config = dict(
    n_layer=11,
    d_model=512,
    n_experts=32,
    experts_per_token=2,
    d_expert=224,
    d_shared_expert=0,
    activation='relu',
    moe_layers=[0, 1, 2, 3, 4, 5, 6, 7, 8, 9, 10],
    router_score='softmax',
    normalize_top_k=True,
    routed_scale=1.0,
    balance_loss=0.00283,
    balance_bias=False,
    router_cosine_scale=10.0,
    init_std_router=0.0343,
    lr_router=0.000744,
    vocab_size=50257,
    norm='rmsnorm',
    norm_eps=1e-07,
    tie_embeddings=True,
    optimizer='soap_variant',
    lr=0.00192,
    beta1=0.95,
    beta2=0.99,
    batch_tokens=65536,
    seq_len=1024,
    train_tokens=538100000,
    steps=8211,
    dataset='wikipedia_en',
)
Below are experts of layer 5 (counted from 0) of a mixture-of-experts language model. Rows are named up (a neuron's input weights, with its number), down (a neuron's output weights, with its number) and show model dimensions 64-127. Each number is 128 + 32 x the weight over its row's rms, rounded and kept within 0 to 255. Numbers have three digits each.
Before each expert's rows: a language model's description of what the expert responds to. This comes from a sample of Wikipedia text that the model never trained on.

# expert 22
Description: Modals and auxiliaries
up0:173171136151124109170137136096128121184103105171135103159173124151145185142148123157098126103157124166043115129116113120086102065143151130138162109169066056170099177131162102138147113144148153
down0:151162136022125152111138133154081121123068143117131144170132163114145137153052142115120136162121192128128130162133170151196133134115095086100138153118114098164113066146127129197150128126115194

# expert 14
Description: Infobox field labels
up0:161096139117167030103112145135149188101136087097086119129124098140089091139154152162104109074131083203136168156123173128127105113107162132113168106147190106144164106083141144151095188163077128
down0:118143068063147168208139138128157127136119138150131097096110130075149132084102187104085082141077142163122120099123089111135181156166079094118179146177136124142110079120190113145124154101101118

# expert 26
Description: Year digits, parentheses
up0:081108158201115096134140207144098151105091130156082118109111177127127157096126078121140122077137066105176134127115122144170128097094106114119151157140145084147143153128149135093142131148178070
down0:126149168167169150155166102131117074132144054166173159095179170116167145149169173135089170124112104105087139036094120150149113124115113129104137100134165138098136067114137189121064075125140121

# expert 5
Description: Table cells, odd subwords
up0:127077111100133098099146081103120136122116181157135157130204116165159109108125154095146139171227123136101119175197172151085140120027098058173141143089112109108107128089209095210160141084170123
down0:119102134097133145083141146160130157135112176067148144127094125189183156150160165045095130129126124083090094121116145132152082090109165083075140153125153147080130109140136104139094108068091091

# expert 23
Description: Definite article the
up0:111148110143156166122118087117118128117087160124051161174044126126168083127137140166097112105079163136051144078087088131140168120134174085140103131103166155078078217124101123147186148116136132
down0:115150058120100107148096109167142104129123134102114084136053122095149135154070146079100105081098137110139061126069112176127160148098076140067133070113123136122186126110096099116125148149158102

# expert 1
Description: Referents and subject nouns
up0:110159088155118108141145096117135143163155112168144134146099151171135046117134131102133085085144127107135125099148121126138151115159111105112142149123120153100137124146107128167146131121051093
down0:134184123248058159173116127115150142099160086101119137145142132167093052194110153095101121100157125150147093099098128127166137111161091141159105148145153075174143093065151140145154127152113105

# expert 25
Description: Table cell number starts
up0:126174157174110124102230133118152132122140117120192098120140049148151126157128159085129120177157066130149108106115160043086174087034088099145134185136057116129146099132099102144166107091057117
down0:126167215094138191110135139087143106128133166144138096072176046112150104162133141202120133174115141160103166122053128112085101134091088170092134146091114111090148165133112136105095116165131175

# expert 29
Description: Prepositions in prose
up0:131116099075098094099133162106092153149156162142156092170146085152104103116143103155075084151143170190067107161117176168182131079106133112108091137092045140114136126198108104152128130174048151
down0:073161124151077147172158149088187111153181144119105201097168139179066150141162145111156115177142142165127145162086170091079140146120118123150131109104134096133079102167090066133134136121102073

# expert 10
Description: Career and role nouns
up0:074160096122140163091136142108117173198172179140106185152134135190085145134160092073137143205125211082219116147092083149106125159112129167070127142163130149134127181111132151112144113147163107
down0:134116104164069166205073136084090185111132148143098116170091121143081141111140158063125120160166099088156094190043119135168160167172085165141051151168120118207108159120163134151162092135168071

# expert 12
Description: Table header nouns
up0:084113101152171114147134161190126111157104106136118119019164120128134133147151158196120134168126165154165144111188079114160116087095098104100140150203072113112142144116142142146132128121148144
down0:152104101024118128123162143143160106130128126108116134112078144124115137146122161099123122119183149143106123162069143088125154145099080125153171098160143127101093134092062108132133178095107099

# expert 15
Description: Initials and decimals
up0:134076079070165096167130178102101154078115123139114177096152092131102120087170169144132090086111145173152086128102112131125152153119139110111130167166145121177093169087144134127124134150167145
down0:145137102198111151130121145099152188094163134104089128147116137209125182100092044110062151109085120144185137159108165139158118124186137094135113148171175149153147097113159082135168108095081206